config.yaml
hidden_size: 192
d_shared_expert: 0
hidden_act: "swiglu"
router_score: "softmax"
normalize_top_k: false
balance_bias: false
vocab_size: 6467
norm_eps: 1e-06
tie_word_embeddings: true
max_steps: 4647
Below are experts of layer 2 (counted from 0) of a mixture-of-experts language model. Rows are named router (the router's row for the expert), down (a neuron's output weights, with its number) and show model dimensions 0-191. Each number is 128 + 32 x the weight over its row's rms, rounded and kept within 0 to 255.
Before each expert's rows: a language model's description of what the expert responds to. This comes from a sample of Wikipedia text that the model never trained on.

# expert 36
What it handles: Possessives, quotes, endings. Apostrophes, possessive 's, closing quotes, and final pieces of names or words, like horses', nation's, Night".
router [116  99 101 171 162  83 109  92  89  84 178 132 145 147 155  83  96 155 162  93 127 154 164 172 153 110 137 119 172 173 152 161 168 117 138 150 123 114 159 145 167 164 149  82 144 134 111  91  94 154  95 169 172  94  85 105 169 172 161 160  99  85 136 134 157  96  86  86  87  99 151  82 115 148  91 170 165 162 105 168 141  83 167 103  92 103 124 171 118  87 151 109 177 118  94 173 137 164 121 148 172 158 131  95 107  96  83  83  89  88 172 145 145 103 164 144 121 166  90  99 114 133 165 109  90  89  84 122  93  86 144  93 127 162 159  86 119 154  97 163  78 169  94  86  88 100  94 168 171 163 115 106 167  86  81 173 119 164 136 147 100 182  88  96  82 149 131 147  82 156 108 145 135 101  81  81 133 118 107 116 175 167 125 162  82 124  79  79 124 148 158 142]
down0 [110 128  86  89 133  79 128  88  65 160  70 114 161 160 102 128 143  85 137 121  97 131 162 206 142 187 132  78 151 120 180  93 159 108  79 111 118 137 151  97 136 141 178 150 108 116 124  89 158  89 124 147 134 144 141  95 137 125  95 111 112 122  74 113 123  75 167 137  91 162 121 116 153 149 105 170 164  76 142 118 216 123 159 182 118 113 125 120 147 208 148 110 104 125 135 156 129  88 189 146 110 108 113  94 133 133 138 148 110 140 102 177 162 151 111 125  87 134 183 139 155  89 122  94 108 120 210 107 141 144 132 165 102 192  90 109 152 108 216 129 113 105  91 154 112 165 139 128 176 175 161 141 146 159 163 144 140  71 105  64  90 178 165  76  91 132 118 114 133 101 175 133 124  96 197 110 123 124  74 148 105 121  99  68 158 108  79 138 139 137 134  96]
down1 [159  97 145 130 127 167 123 150 109 103 187  87 162 103 203 166 154 164 120 139  82 128 130 198 114 122 107 146 124 102 193  96  87 113 180 141  86  72 107 139 129 125  61 120 137 196 134  83 147  64 114 136 166 193 163 139 156 164 117 177 118 150 117 120 130 160 116 126 126 136 139 102 186 119 176 158  65 155 232 128  99 155 168 112 113 164 103 100  87 140 118  88 142 159 133 122 156 117 131 100 114 124 102 124 112 117 153 167 101 140  84 138 138 179  86 197 124 108 105 107  78 133 109 132 166 137 134 141 105 163 166 127  80 172  90 115  90 152  97 150 115 182 140 143 124 168 106 122 111  66  87 137  79 133 193 109 133 133 140  77 193 114 121  90 133 168 123  81 128 124  97 127 130  50  79 118 116 109 122  98  71 112 115 146 157 144 120 118 153  71 134 118]
down2 [178  98  95 113  72 124 126 133 105 141 105 173 125 114 121 125  70 151 157 126 126 147  91 114 192 133 141  82 195 175 168 110 155 108 135 198  90  94 144 153 112 167 134 176 151 131  66  99 134 140  88  87  89 135 162 127 141  74 104 151 140 152 135 129 149 150  87 143 160 134 191 128 129 157 159 116 114 135 150 108 163 122  96 163 182 104 172 101 143 117 135 127 144  70 183 105 115  91 151 172 110 127  91 125 143 140 150 134  60 110 112 136 137  95 111  75 129 146 123 156  82   0 136 138  60 154 106 106 176 100 175 121 151 147 133 110 124  97 145  93  94 112 167 168 112 120 144 142 122 110 152 100 119 170 115 170 175  83  80 141 121 159 150 138 147  92 183 176 111 106 151 193 154 132 155  99  87 164 157 128 104  64  69 122 163 105 106  96 146  69 158 113]
down3 [111 116 132 110 121 116  68 141 124 117 166 113 166 162  90 147 183 116 138 136 103 152 103 165  88 126  97 154  75 155 154  86 146 100 132 149 162 106  68 154 137 141 123 131 168 176 166 147 128 104 132  98 123 140 133 129 134 144 139 156  95  80 144  92 119 105  94 150 166 118 125 178 147 126 157 154 175 106 142 175  38 115 121 169 108 106 181  73  92  88 146 140  99  83  75 110 118 151 153 140 126  79 113 102 131 107 142 143 188  76 157 108 173  77 190 168  89 154  60 184 120 196 107 170 166 169  97  96  99 151 101  97 136 140 110 171 196 112 155  67 121  95 165  56 121 176 121 127 122 113  77 106 165 145 119  37 113 129  65 127 123 119 157 169 134  99 169 130 154 137 128 141 168 150  72 136 152 118 119 149 138 141 126 156 139 108 144 151 191 106  82 108]
down4 [162  58 173 126  75 153 103 159 185  74 207 153 111 141 154 117 111 112 107 105  97 153 123  88  99  68 145 100  64 107 108  90 131 127 100 183 133 174 128 137 121 145  92 110 138 159 163 144 134 137  77 198 105 102 142  95 108 107 150 120 129 142 172 160 127 124 105  88  97  82  96 118 166 102 104 147 102  86 146 147 149  90 111 111 129 157 119 183 149  75 107 111 111 144 161 130  28 126  52  51  80 130 184 135 124 135 117 131 189 131 188 134 140 151  92 144 142 123 112 181 111 168 153  88 174  94  38  71 130 103 127 139 151 156 137 138 157 153 180 106 152  92 112 105 146 195 118 121 148 144 122 146 147 163 148 161 140 131 171 160 154 116 154 134 152 148 117  96  85 104  79 154 134 177 116 156 133 132 130 166 161 160 107 153 163 121 125 106  92  88 150 122]
down5 [127 196  91 148 120 177 103 118 119 125 121 185  56  78 116 126 111 104 123  85 112 113 120 143 149 173 160  98 158 126 189 147 132 150  85 142 103  83 210 155 115 105  95 118 125  89  88 134 122 134 124 120 145 140 186 190  57 119 168 122 121  75 159 165 103 154 161  65 114 117  54 133 205  52 132 174 189 109 138 147 118 131 163 115 124 101 119 111  61 134 125  80 102  67  89 127 126 105  72 143  77 118 115 148 153 176  97 145 185 124 153 105  95 122 160 138 130 170 138 113  93 191  63 140 126 123 104 124 124 120 160  98 171 147 154 156  91 113 101 141 115 116 143 196 197 149  99 196 122 131  78 143 139 127 116 131 112 148 160 127 142 126  77 128 127 163 143 139 123 136 116 129 137 132 126 129 137  94 135 123 127 105 192  92 198 122 118 141 176 134 102 126]
down6 [129 178 137 161 105 132 144 180 154 122  81 150 137 121 102 133 172 128 120 105 151  91 218 154 100 163 122 125 116 101 152 139 133  79 202 143 127 119 105  54 158 103 171 141  49 120  97 126 134 157 124 118 145 103 127 138 117 108 201 146 107 155 103  90 121 103 108 118 152  49 183 106 144 109 152 177  83  91 106 124 199  77 122 163  90  88 170 160 110 210 120 144 143  89 184 156 126 194  67 113  87  84 100  84 123 156 118 108 204 172 144 124  63  96 226  96 118 144 125 122 189 146 116 165 111 138 149 110 126  75 103 116 144 132 130 103 155 142 137 160 131 100 127 177 140 150 129  89 159 125 127 126 105 146 173 105 112 165 167  90 102 143  92 113  95 130 132 129 135 120  81 149 129  82 127 148 128 139  96 103 164 120 148 125 122 141 124 134 106  70  95 118]
down7 [130 113  67 125 172  90  87 130 116 149 151 169  65 232  69 157 128 148 136 132  71 114 120 177  98 188  86 131  75 111  89 159 102 151 120 169 157 180 147 109  95 118 145 146 107 182 108  92 189 156 106 126 170  72 130 125 158 138 126 123 105 104 120 160 116 118 113 119 137 109 181 101  71 119 101  68 157 109  73 130 117 149 131 174 124 168 161 138 138 166 159  87  40  88 187 124 155 128 145 114 132 140  72 221 154 133 134 102 105 118 153 151 159 124 128 105 168 128 126 156 150 138  97 209 165 140 161 117 103 130 133 143 140  93  93 139 139 115 130 193 133 133  74  55 126 116 171 141 133 124 101 158 120  45 128 174 112 139 137 157 120 116 104 148 112  93 150  90 170 144 122 101 114  94 121  85 135 153 116 141 175  91  93 138 136 124  94 113 171 115 121 134]
down8 [ 80 103 102 106  85 124 134 156 142 168 141 139 120  99 140  67 161 122 126 200 186 189 123 138  83 127 120  64  79  89 150 123 155 211  55 146 105 137 132 103 124 141 141 138 180  92  93 163 145 151  74 154 123  52  88 255  90  75 109  89 176 111 117 184 115  86 128  99 168 136 133 105 158 165 149 128 119 153 165 177 110 151 107 178 131 157 113 131 138 135 139 116 146 168 120  98 132 109  57 104 120 185 162 148  79  99 116  94 187 115 144 125 130  78 113 140 149 124 120 112 146 173 164 169 108 152  97  96 121 122  89 106 138 147 113 119  91 108 155 129  98 173 141 122 115 118 146 128 113 137 163 103  95 160 166 122  91  89  97  94 148 131 136  82 163 106 117 152 154 136  94 114 136 194 141 136 131 155 143 105  88 112 177 114 115  78 115 137 125 138 167 146]
down9 [131 103 145 139 163 140 111 144 134  96 115 121 133  77 117 149 182 116 122 156 119 117 123  95 145 180 113 142 115 199 195 144 122 156 115  84 153 170 107 109 167 108 117 109 117 113 148 160 123 103 113 143  77 165  84 143 146  49 105 156 138 109  80 139 100 149 173  92  96 147 115  99 108 141 108  73  91 152 144  60 122 121  53  54 146 155 144 108 113 100 149 139 151 149  70 102 101 117 142 132 129 124 122 113 180 120 109  80 120 190 194 103 134 154 180 139 137 151 107 137 129 113 137 161 142 137 128 130 143 103 138 104 102 125 127  78 164 172 186 107 132 149 147  92 110 150 122 217 165 101  99 179 109  75 142 146  92  87 153 135 158 119 120 185 157  82 134  65 166 152 199  28 129 117 152  62 149 118 157 128 177 125 131 100 203 132  76 130 154 127 119 148]
down10 [ 83  97  86 100 105 118 189 151 138 110  98  89 187 134 142 155 184 160 112 115 166  84 103 163 135 112 129 127 164  85 143  55  92 150 124 165  91 128 155 145 127 121 137  84 125 111 145 134  96 129 142 195 114 125 127  71 175 112 132 135 100 161 163 117 167 145 119 134 112 126 116 117 159 151 214 150 131  99 118 135 175 162 141  76 144  83 125 134  93  63 106 107 170 166 128 108  88 133 143 118 116 166 135 102 123  94 139  69  75 156 111 153 155 112 131 227 144 129 165 108 133 144  98 116  67  88  78 133  81 104 106 158 176  58 137 107  86 133 168 104 144 123 129 120 109 143 126 167  52 121 171 183 129 169 156 114 154 125 175 136 107 126 175 151 118 203  81  55 145 116 126 134 183 156 148 140 103 126 150 119  72  89 122 115 184 102 138 146 144 138  72 143]
down11 [115  79 167 113 136  71 103 132 115 166 108 160 192  91 155 204  95 140  91  89 109  75 105 133  92 149 170 202  97 198  85 141 112 151 145 125 180 157 136 104 206  71 107 180 150 110  75  82 133 170 123  90 141 138 145 125 142 121 132 170 132  91 148  99 200  96 148 140  90 118 149 118 102 107 119 160 143 108 152 188 123 128 151 116  56  17 159 158 111 109 122  98 131 157 144 103 108 112 148 119 152  95 185 170 147 108 123 122  80 140 136 185 122 119 104  87  97 152 106 151 112 160 133 146  88 151 156 114 103 167 110 168  98 183 125 110 115 138 148 121  43 116 144 129 136 127 112 136  49 147 145 110 144 164 157 141 110 120 121 117 136 100 146  99 138 141 110 124 125 104 109 108 134 150 125 173 147 128  93 112 185 107 127 128 189 132 144 164 116  79 166  59]
down12 [121 187 107 114 185 145 150 106  92 152 122 143 122  92 159 134  91 149 130 119 135 171 110 122 153 113  70 123  45 132 118 106 122 155 110 139 140 127 209 116 112 135 149 142 164 146 112 152 133 109 122  92 124 139 133 142  92 155 142 148 129 153 150 143 182 128 195  78 126 149 101 136 117 102 113 110 152 149 130 181 153 111 140 128 175 113 151  88  81 152  86 160  99 143  53 148 163  96 155  99  92 125  94 170 123  52 150 139 151 129  99 105 105 137 111  90 112 120 110  89 139  71 126  82 122  78 177 170 218 189 110  85 101 110 160  94 119 106  80 103 114 157 153  98 152 115 163 111 102 123 146  81 186 164  92 147 133 114 105 159 136 137 126 164 211 138 109 112 136 182 119  64 164  75 141 211 146 136 109 198 140 110  90 123 132 114 160  53 179  97 132 111]
down13 [147 162  82  66 108 106 165 192 126 172 124 153 111 135  98 130 120 167 171 109 200 156 129 121 120 149 118 147  49 157 111 146 176 107 127  86  97  39 129 158 139  83 152 134 107 139  73 154  76 134 146 146 158  93 110 150 108  97 132  99 137 141 102  99 157 118 160  81 174 117 114 111  71 165 118  77 110 122 124 130  98  99 109 123 144 107 174 204 126 119 122 113  96 168 160 152 117 151 124 114 166 159 124 101 139 107 193 121 183 102 139 164 126 131 117  91 144 139 101 185 128 164 135  95 109 137 174  87 121 156  96 122 168  78 115  99 135 118  99 127 169  76 167 158 125 137 148 120 141  94 123 127 120 124 207 110 111 120  57 146  87 182 120 154 143 215  95  87 117 168 138 171 128 134 172  70 165 147 167  68  59  96 126  64 103 136 133 134 140 119 153 138]
down14 [122 157  98 129 153  97  97  76 109 107  98 146 128 114 121  97 143 169 202 132 148 150 155 156 132 126  70 142 119 153  90  78 187  77 139 122 101 171 142 129 126  91 171 159 164 151 169  63 172 115 175 140 121 120 125  84 151 139 133  61  43 172 162 188  72 133 135 130 119  94  84 120 146  93 120 112 151 115 100 142 128  67 145 198 122 172 183 108 112 141  96 127 182 129 172 114 125 115 153 207 113 113 177 128 107 113 174 101 127  93 140  80 129 188 143 116 128 105 113 119 152 151  88  91 142 134 147 138 134 130 130 165  68 111 122 141 121 126 151 103 112 108 148 121 120 139 120 223 103  96 112 172 122 186 152 161  85 133 139 131 140 167 156 117 173 169 112 118 120 139 150 166 112 123 107  96  61 163  37 119 104  74  72 107 107 107  81 124 124 155 157 140]
down15 [126 114 114 186 101 137 168  10 149 142 110 122  88 146 101  70 142 142 120 104 112 122 167 120 118 193 131  99  98 109 165 135 176 128  85 161 132 189 186 123 114 102 153 150 132 159 153 143 151 106 126  96  55 127 158 165 141 179 137 176 108 128 157 133 153 120 116 171 149 156 158 123 120 123 128  61 126 167 168 108 138 134 165 134 133  83 119 111 135 155  83 101 125 181 153 128 107 177 116 145 151  88  80 128  79 130  97 132 131 111 164  93 119 116 172 134 167 127  80 130 121 143 160  85 151 131 121 195 146 104  82 106 146  77 105 136  97 115 146 125  89 129 132 206 119 150 100 155  70 116 154  92 123 143 109 154 144  77 166 151 136 110 152  63 109  58 101 137 128 155 142 140 122  95 127 128  61 119 206 190 185 140 110 116  44 107 108 137  89  82 129 167]
down16 [132 120 143 132 106 154 130 122 199 113 156  57 125 107 143 139 154 109 135 118 159  66 144 126 175 138 133  99 133 197 136 158 166 139 102 145 135 185 156  86 168 172 152 125 117 123  89 146 158 109  49  94 103 119 139  84 220 136  88 104 173 125 128  84  74 122 127 139 239 130 152 145 108 114 148 175  83 133 139 139 151 105  94 132 159 116 104  90 111  91 144 136 130 123 175  94  72  93 122 104 118  96 115 140 168 130 117 115  83 117 116 117 134  80  86 188 154  75 118 146 129 126  99 139 114 117  97 161 142 172 126 147  97 133 103 160  77  76 104 146  87  79 109 148 153  80 108 126 122 118 123 185 190 155 124 152 142 146 200 135  85 159  63 125 164 170 126  93 137 160 102 134 147  87 139 180 111 107 118 166  98  91 120 232 125 134 137 155 141 109 129 101]
down17 [172 140 148 142 138 117 167 133 139 126 158  80 141 167 135 137 155 101 178  81 110 128 111  67 118 101  85 117 102 162  74 121 129 162 132 112  88 156 101 181 137 149 129 107 138 117 168 137 172 127  98 117 138 134 184  98 141  99 156 108 147 139 126 131 114 146 128 149 115 155 147 171 131  54 130 107 194 108 112 161 158 140 153  48 105  92 163  93 157  81 113 188 148 124 137  66 131 112  85 144 209 173 143 158  72 146  58 140 102  97 146 110 123 155 151 116 131 132 139 180 149 108 146  97 117 179 119 190  74 115 158 124 107  97 172 149 156  98 194 151 135  69 110 174 144 181 179 127 127 124 118  95 111  94 128 196 146 119  77 120 111  76 102  50 125 133 169  96 122 132 159 146  90  71 130 122  62 132 161  95 157 135 122  85 129 133 154 109  94 172  80  79]
down18 [143 111 125 129 132 114  87 109 127 183 107 120 129 163 111  94 110 116 119 135 132 128 107 130 132  86 168 120 126 189 107 166 131 147 110 118 124  73  82 163  98 106 166  97 138  87 151 144 171 209 132 134 148 173 135  87 111 149  78 129 177 146 178 131 105 139 116 116 139  95 121 133 157 123  88 197 170 113 197 102 134 194 149  58 120  85 136  73 148 168  84 160 118 152 163 104 144 129 156 129  55 105 139 120 131  79 170 123 145  85 131  90  87 101 109 140 149 183 109 134  87 111 117 148 122 158  33 127 126 160 160 163 160  94 117 122 108 121  82 177 149 172  86 186 122 122 139 123 126 137 188 135 108 125 163  51 104  71 132 144 154 115 138 113  77 123 135 143  98  97 104 113 121  80 161 154  91 136 111 129 111  69 126 151 131 189 162  92 214 202 131 145]
down19 [ 98 127 108 137 124 115 120 152  73 114 134 140 142 140 148 176 101 164 169 136 153 180 142 128 110 128  82 200 126 122 128 123  44  98 164  98 166 152 108  92 175 117  79 120  90  73 141  82 184  94 142 156 115  91 106 136 149 177 133 149  90  90 155  70 135 126 123  92 115 147 159 192 129 155 116 165  48 157 168  93 125  66 153  98 122 141 125 119 177 136 100 111 107 106 121  75 136 124 133  85 108 133 122  99 138  99 115 161 135 146 115 166 158 143 143 126 122 179 147 157 171 117 183 193 144 117 137 145 187 114 105 138 167 125 168 137  67 139 111 124 116 101  64 107 180  80 142 217 129 136 142 107 176 113 102  96 101 154 132 106 114  70  94 165 137 104 155 142 111 114 196 109  96 106 103 131 115 127  81 197 123  63 158 165 137 156  82 130 162 187  95 143]
down20 [157 127 138 171 123 124 123 178 140 107  85 182 100 154 122 201  71 150  54 107 157  81 163 145 148  66 147 160 134 120 139  85 167 138  44 143 158 138 129 122 116  99 125 110 144 160 149 146 102 129 165 153 121 169 160 141 133 151 141 134 115  70  80 161 177 121 118  96 147 133  87 155  96 119 122 120 171  93 158 109  59 199  89  99 165 189 131 177  72  81 123 109 100  38 164 168 101  68 139 143 139 118 139 153 123 135 142 101 130 137 149  94 160 169 115 146 110 135 136  93 150  81 114 157 139 134 179 125 109 143  84 134 116 148 133 156 108 126 103 136 140 108 133 120 126 124 120 224  45 156 155 120 170 168 119 143  95 108 129  70 150 121 119 132 141 121 155 143  79 114 147 133 132  74 141 100 137 144  76 128 169 172 128 153  82 127  85  96 119  54 158 181]
down21 [169 136 106 105 122 119 151  95  97 125 120  98 112 169 180 172 167 118 126 102 108 108 109 166 103 135 167 122 126  93  68 128  73 158 169 157 142  99  99 142 114 108 158 133 116 138 150 142 131 136  65 147 101  75 140 122  65 116 192 165 122 182 154 212 137 139 144 118 114 157  94 185 125 121 130 137 139  99 127 157  61 133  84 153 103 147 127  43 129 127 119 132  77  77 113 136 127 124 127 120 131 147 142 170 134 173  94 109 109 159 137 180 143 180  85 120  85 101 132 102 116 123 183 130 114 161  73 204  89  67 130 128 143 124 152 100 158 147 138 121 152 158  84 102 128 138 143 146 102  86 123 128 136 113  78 169 151 157 131 132 118 160 219 148 103 190 116 206 113 118 145 103 128 182 128 105 152 195  95  84  86 154  65  94 171 124 143 107 130 149  86  60]
down22 [138  99 113 107 135 122 135  60 157 136 103 149 155 139 165 151  96 174 178 139  93 125  88 133 185 176 139  98  86 118 197 158 172 152 103  81 130 152 178 169 154 132 161 166 123 122 123  91 143 147 121 177 137 191 122 136 105 124 120 181  87 133 147  93  88 107  84 114 171 115 100 137  71 107 161 120 140 186 103  99 136  77 160 170  99 148 134 151 123 117 111  58  61 178 139 133 111  95 129  95 117 145 106  96 117 166 120 173 155  57 159  86  49  90 141 129 100 130 129 129 126  96 132 115 147  74 104  96 207  38 104 150 141 126 172 120 140 147 112 139 171  99 157 112 151 112 108 145 163 121  96 172 164 123  92 127 103 131 119 173  65 145 100 145  85  87 156 165 153 124 129 117 149 129 144 118 103 116  97 145 203 173 108 178 140 107 168  94 139 139  67 108]
down23 [ 77  87 171  79 160 130 161  96 158 138 175  66 105 101  46 134 155 113 162 185 101 149 131 120 130  86 145 106 137 167 107 115  82 235 132  92 145 142 156 126 174 116 130 121 124 129 115 136 115 138 179 108 109 128  97 109 167 160 173 110 117  91 144 168 136  83 153 112  86  97 123 115 134 167  93 139 172 153 105  51 133  68 160 190 117 112  78 161 139 132 155  92 123 110 158  55 133  84 147 118 109 102 184 131 120 161  82  88 102 124 151 177  78 161 160 130 156  66 200  94 153 172 168 146 182 187 106 119 112 157 134 139  85 141 115 144 108 185  86 115 161 116 157 106 131 117 148 142 134 105 157 126 153 148 165 117 101  98 100 151 103 134 154 129 125 126  94 152 126 140 129 129 139 118 130 176  67 194 104 134  90 152 120  78 139  91 112 106 176 113 121  82]
down24 [139  76  58 136  76 135 110 136 131 110 131  78 152  73 144 155 149 125 108 127 141 152  61 106  99 152 113  98 125 125 175 123 182 158 147 131 152 173 172 177 105 136 126 176 203 138  92  85 146 112 167 114 115 106  79 140  74 146 148 136 133 108 126 140  84 148 139 130 151 127  83 121 163 150  22 102 112 105 136  82 128 133 135 107 181 120 122 158  82 127 128 136 120 133 124 114 189 170 108 136 165  90  98 122 109  93 124 131 156 151 158 103 145 200 141 101 125 112  63 116  99  87 153 159 153 145 160 159 136 135 117 116 135  45 207 179 115 139 114 115  65 113  31 101  92 131 175 102 181 138 156 111 119 145 100 164 138 146 126 116 164 103  90 108 135 165 106 136 145 218 167 129 136 116 116 106 107 146 110 126 183 148 144  73 180 137 103 162 122 163 122  95]
down25 [144  94 154 137  75 129 143  85  86 132 139 107 132  64 152  61 155 113 112 115 138 117 162 151  92  91 130 101 196 130 149 124 115 107  76 138 108 108 147 129 160  91  78 103 126  84 124 124 164 159 118 115  99 172  72  93 119 160 169  99 127 151 147 140 158 100 141 116 141 139 173 145  84 140 158 116  96  47 141 190  91 102 117  98 116 176 144 144 122 104  36  80 118 142 149 163 106 151 168 109 163 143 118  80 124 179 149 133 141 129 130  95 155 142 161  87 217 166 179 135 143 131 122 112 132 166  95 204 104 111 176 121  67 182 147  86 134 130  68 163 128 157 176 146  98 109 110 103 172 150  80 149 123 128 162 140 176  66 154 184 162 158  64 104 135 166 141 114  99 104 133 134 117 108 102  89  98  94 156  97 128 111 174 162 144 152 159  86 174 145 134 123]
down26 [118 136 123  80 139 110  81 134 131 132 114 163  48 114 129 128  96  89 166  67 127 112 161  92 137 116 163 134 111 103 136 122 127 136 188 147 173 137  75 160  96 131  62 123 135 147 141 128 164  75 124 131 114 175 140 122  87 155 104 121 127  92 150  88 146 197 149 121 128 108 130  88 167  75 168 152 110 143 116 157 163 117 141 123 118 113 145 225 117 168 155 128 135 167 132 176 111 195 125 136 133 139 106 147 114 128 138 105 178 107 136 103 158 103 114 113 132 143 100 108 109  53 136 127 143  81 114  92 106 109 136 174 101 152  95 118  82 121 208 116 102 202 164 132 157 132  89 105 117 173  97  82 157 183  89 145 140  86 164  88 190  79  98 108 193 132 106 162  91 147 129 139  88 118 117 130  53 133 217 152 184 115 139 188 117 149 141 130  85 116  79 146]
down27 [104 128 105 218 135 147  99 124 145  86 158 165 142 149 116 132 141  61 130 104  82 116 124 145 158 152 135  81 193 171 141 141 134 140 100 172 121 108 128 137 104  35 108 161 139 137 131 166  49 190 153 130 209  98 137  94 118 157 106 164  65 117  54 113 155 105 144  84 126  88 120  97 169 164 184  68 145 110  99 123 178 107 118 124  84 143 153  53 131 183 149 108 167  95 162 126 145 108  94 141 107 119 105 125 181 121 132 144 115 130 144 143  89 144 129 120 195 135 132 116 137 138  83  93 126 166 111  95  93  82 166 122 126  86  36  77 135 112 123 102 144 108 174 155 130 140 127 147 136 148 117  99 143 147 125 111 100 162 106 174  93 164  72 128 111  98 138 149 144 176 161 133 156 110 100 145 159 128 183 187 106 131 140 161 150 121 167 132 148  92 115  70]
down28 [124 152  99 110 116 106 113 103  84 165  86 101 165 117  51 110 146 122 107 152 196 108 109  79 127 134 108 117 135 156 183 117 182 183 115 171 173 150 123  75 118 159 150  90 175  71 112 162  99 160 117 160 148 151 119 138 107 132  70 173 111 136 117 154 168  96  93 108 127 135 151 127 112  75 101  77 100  95 150  89 189 110 137 124 113 145 108 122 232 121 147 106 133  95 120 156 147 183 107 125 116 119 107 132 103 146 103  93 144 143 109 135 118  81 144 116 151  62  80 137 163 195 109  99  94 107  91 132 113 117 117 147 109 160  74 181 178 148 105  85 141 158 162 121 181 117 167 153 179 155 104 113 134 185 133 134 113 117 131 152 135 143  91 164 159  69  51 103 132  77  96 106 154 151 108 129 157 105 171 140  66  86 146 165 163 172 113 116 175 180 166 153]
down29 [103 113 102 137 158 135  88 108 193 128 146 141 129  64 167 177  52 138 157 199  90 116  79 116 126 176 119 145 156  90 143 148  83 155 142 132 165 132 173 137 122 148  99 174 139 101 101 159 121 153 176 131 132 140 113 112 120 154 132 140 116 113 132 181  60 108 185 143 162 127  73 129 178 122 129 138 122 164 168  95 139 124 169  76 130  70 144 138 126 128 139 169 135 105  93 121 100  91 181 140 135 109 113 203 167 143 135 204  79  79 127 102  76  80 136 102 105 183 108  79 156 135 119 101 109 131 145 141 111 109 131 162  94  99 100 109 131 111  80 123 176 157 148 116  66 140 177 152 144 109 129 123 114  94 152 137 126  55 116 115 103 131 180 101 130 107 215 113 113 122 126 187  97 137 200 132  94  88 114 189  83 124 144 103 171  76 108  73 114 123 140 153]
down30 [117 141 134 136 123 150 118 148 108  80 164 153 122 115 141 152 114 134 148 116 151 115 142 138 125 162 174 142 122 166 136 144 102  49 115 172 151 100 137 110 142  94 119  87 129 134 113 164 205  68 165 140 186 172 160 124  98 128 120 121 128 189 118  83 115 148 131 178 222  83 128 148 150 148 143  89 117  89 175  88 114  71 106  64 117 137 116 104  77 102 123  99 166 123 134 142 110 215  72  95 107  95 155 102 132 161 101  65  90 132 148 132 106 155 116 124 206 108 173 174 160 130 137  60 153 148 116 125 121 106  92 136  97 112  98  78 117 134 154 145 164  95  98 133 151  90  93  98  90 129 131  74  87 115 153 167 186 184 146 156 170 143 118 166 169 144 132 146 116 122 169 111 132 133 180 163  89  54  66  90  96 130 110 131 165 137 115  68 154 151 122 164]
down31 [148 130 150 148 105  81  65 172 106 157 147 163 114 131  93  84  89 107  54 202 133 141 178  89 151 105  92  96 158 112 130  91 157 130 136 159 139 100 140 119 110 128 109 165  78  94  85 135 134 154 135 190 101  80 113 187  97 118  78 145 116 103 101  91 136 126 126 140 119  87  60 120 129 162 146 165 115 164 104 115 135 126 111 187 123 102 106 117 166 172 121  96 111 132 212 112 190 117  86 122 149 159  77 139 116 160  84 144 151 117 140 108 126 143 120 144 126 109 131 178 141 140  62  51 127  55 153 137 139 139 108 103 183 147 149 122 201 171 161 145  85 103 184 127 154 146 130 108  95 135 158 114  95 140 151 118 137 160 101 113 211 156 113 136 157 102  87 123 121 145 110 170 176 109 142  91 132 168 107 208 110 115 105 162 140 143  56  77 151 159 146 135]
down32 [118 126 120  95  98 129 134  67 104  85 214 151 165 144 121 134 159 110 146 153  82 138 124 136 145  88 169 121 117 116 150 100 133  66 173 179 104  83 169 173 109 104 181 131 148 162 128 108 117 149 112 128 165 187 155 157 135 101 147 123 151 141 123 113 153  98 163 219 151 140  91 119 171 121 115 127  91 160 171 148 102  63  82  95 104 138 143  95 137  74 139  96 145 129  87  87 138  83  48 115 142 156 143 137 174 168 149 119 103  88  90 110 154 103 109 153 194 114 159 129 102 150  72 118 181  98 100 114  72 179 127 150 157 132 192  84 130 132 150 158 132 108 163 125 131  99  81 120 122 147 168 118 167 119  79  82  55 120 125  79 132 111 165  66 165 124 128 129 137 115 147 129  90 114 111 144 120 145 133  73 107 196 160 138  88 106 126 119 189 203 133 131]
down33 [ 90 111 165 117  98 153 108  93  76 125 144 115 118 125 148 127 115 113 141 157 131 128 142 154  95 127 133  72  90 140 171  78 117 109 162 146 176 110 150 121 143 205 170 195 181 185 124 137 127 143 159  70  48 165 104 118  63 121  69 118 129 162 171 114 140  77 112 157  94 137 113 137 196 201 136  62 143 100 129 134 106 114 148 118 176  86 139 136  77 121 156 125 155 114 159 168 117 143 146 168  65 117 110 120  59  71 109 115 123 114  89 143 130 154  80 134 131 126 104 124 158 101 160 124 108 143  67 128  88 107 164  84 184 105 131 155 122 120  81 166 135 142 162 142  99 137 100 145  80 103  97 142 170 101 144 107 181 126 189 101 140 105 127 165 140 137  86 180 171 144 108 162 106 118 163 182 117 143 106 111  77  91 176 154 128  83 119 174 119 164 192 162]
down34 [146  89 147  96 106 138 167 129 119 126  93 149 143 147 114 168 150 149 118 125 165 180 144 151  98 137  64  94 134 106  75 139 127 194 169 160  53 139  68 129  90 123 161  95 127  84 163 165 108  61 139 135 135 176 155  66  95 108 158 112 100 108 162 139 123 124 122 128 184 162  92 199 133  74 148 121 150  95 133  84 129 158 114 102 148 108 114 139 108 164 103 142 114 164  96 133 129 160 116 136 146 160 116 192 108  84 100 123  77  58  76 142 155 162 140 182 150 162 137 101  90 104 150  96 157 142 139 141  63 127 105 156 126 149 182 151 150 159 123 140 129 114 126  87 101  81 113  35 151 188 138 155  78  98  95 157 156  95 119 180 193 188 125 122 138  96 178 138 184  98 118 148 118 117 141  98 137 134 130  89 206 109 137 130 137 105  73 115 164 131  99 105]
down35 [116 130  57 142 145  95 147 177 176 129 140 136  94 156 137 125 126  97 103  83 129 183 147 129  64 130 150 154 104 147  88 115 166 152 192 226 157 107 154 160 100 102  88 111 163 122 151 101 149 117  76  76 129 129 141  81 108 105 116 115 175  88 134  79 136 114 103 111 108 138 125 115  87 161 135 155 129  57 136 116 121  73 166 143  98 136 178  59 117 129 133 110 133 138 119 160 175  98 114 154 145 120 112 108 178 117 160 133  97  67 104 122 154 132 167 131 125 141 133 135 132 147 153 120 136 175 156  50 114  93 124 153  81 134  94 145  87 156 148 156 118 153 123  98  96 162 159 156  80 207 131 133 145 120 204 159  96 121  81 168 164 150  99 177 167 169  96 179 145  92 160 102 145  99 145 122 157  78 144 142 106  88 190  67  50 155 135 102  91 149 136 130]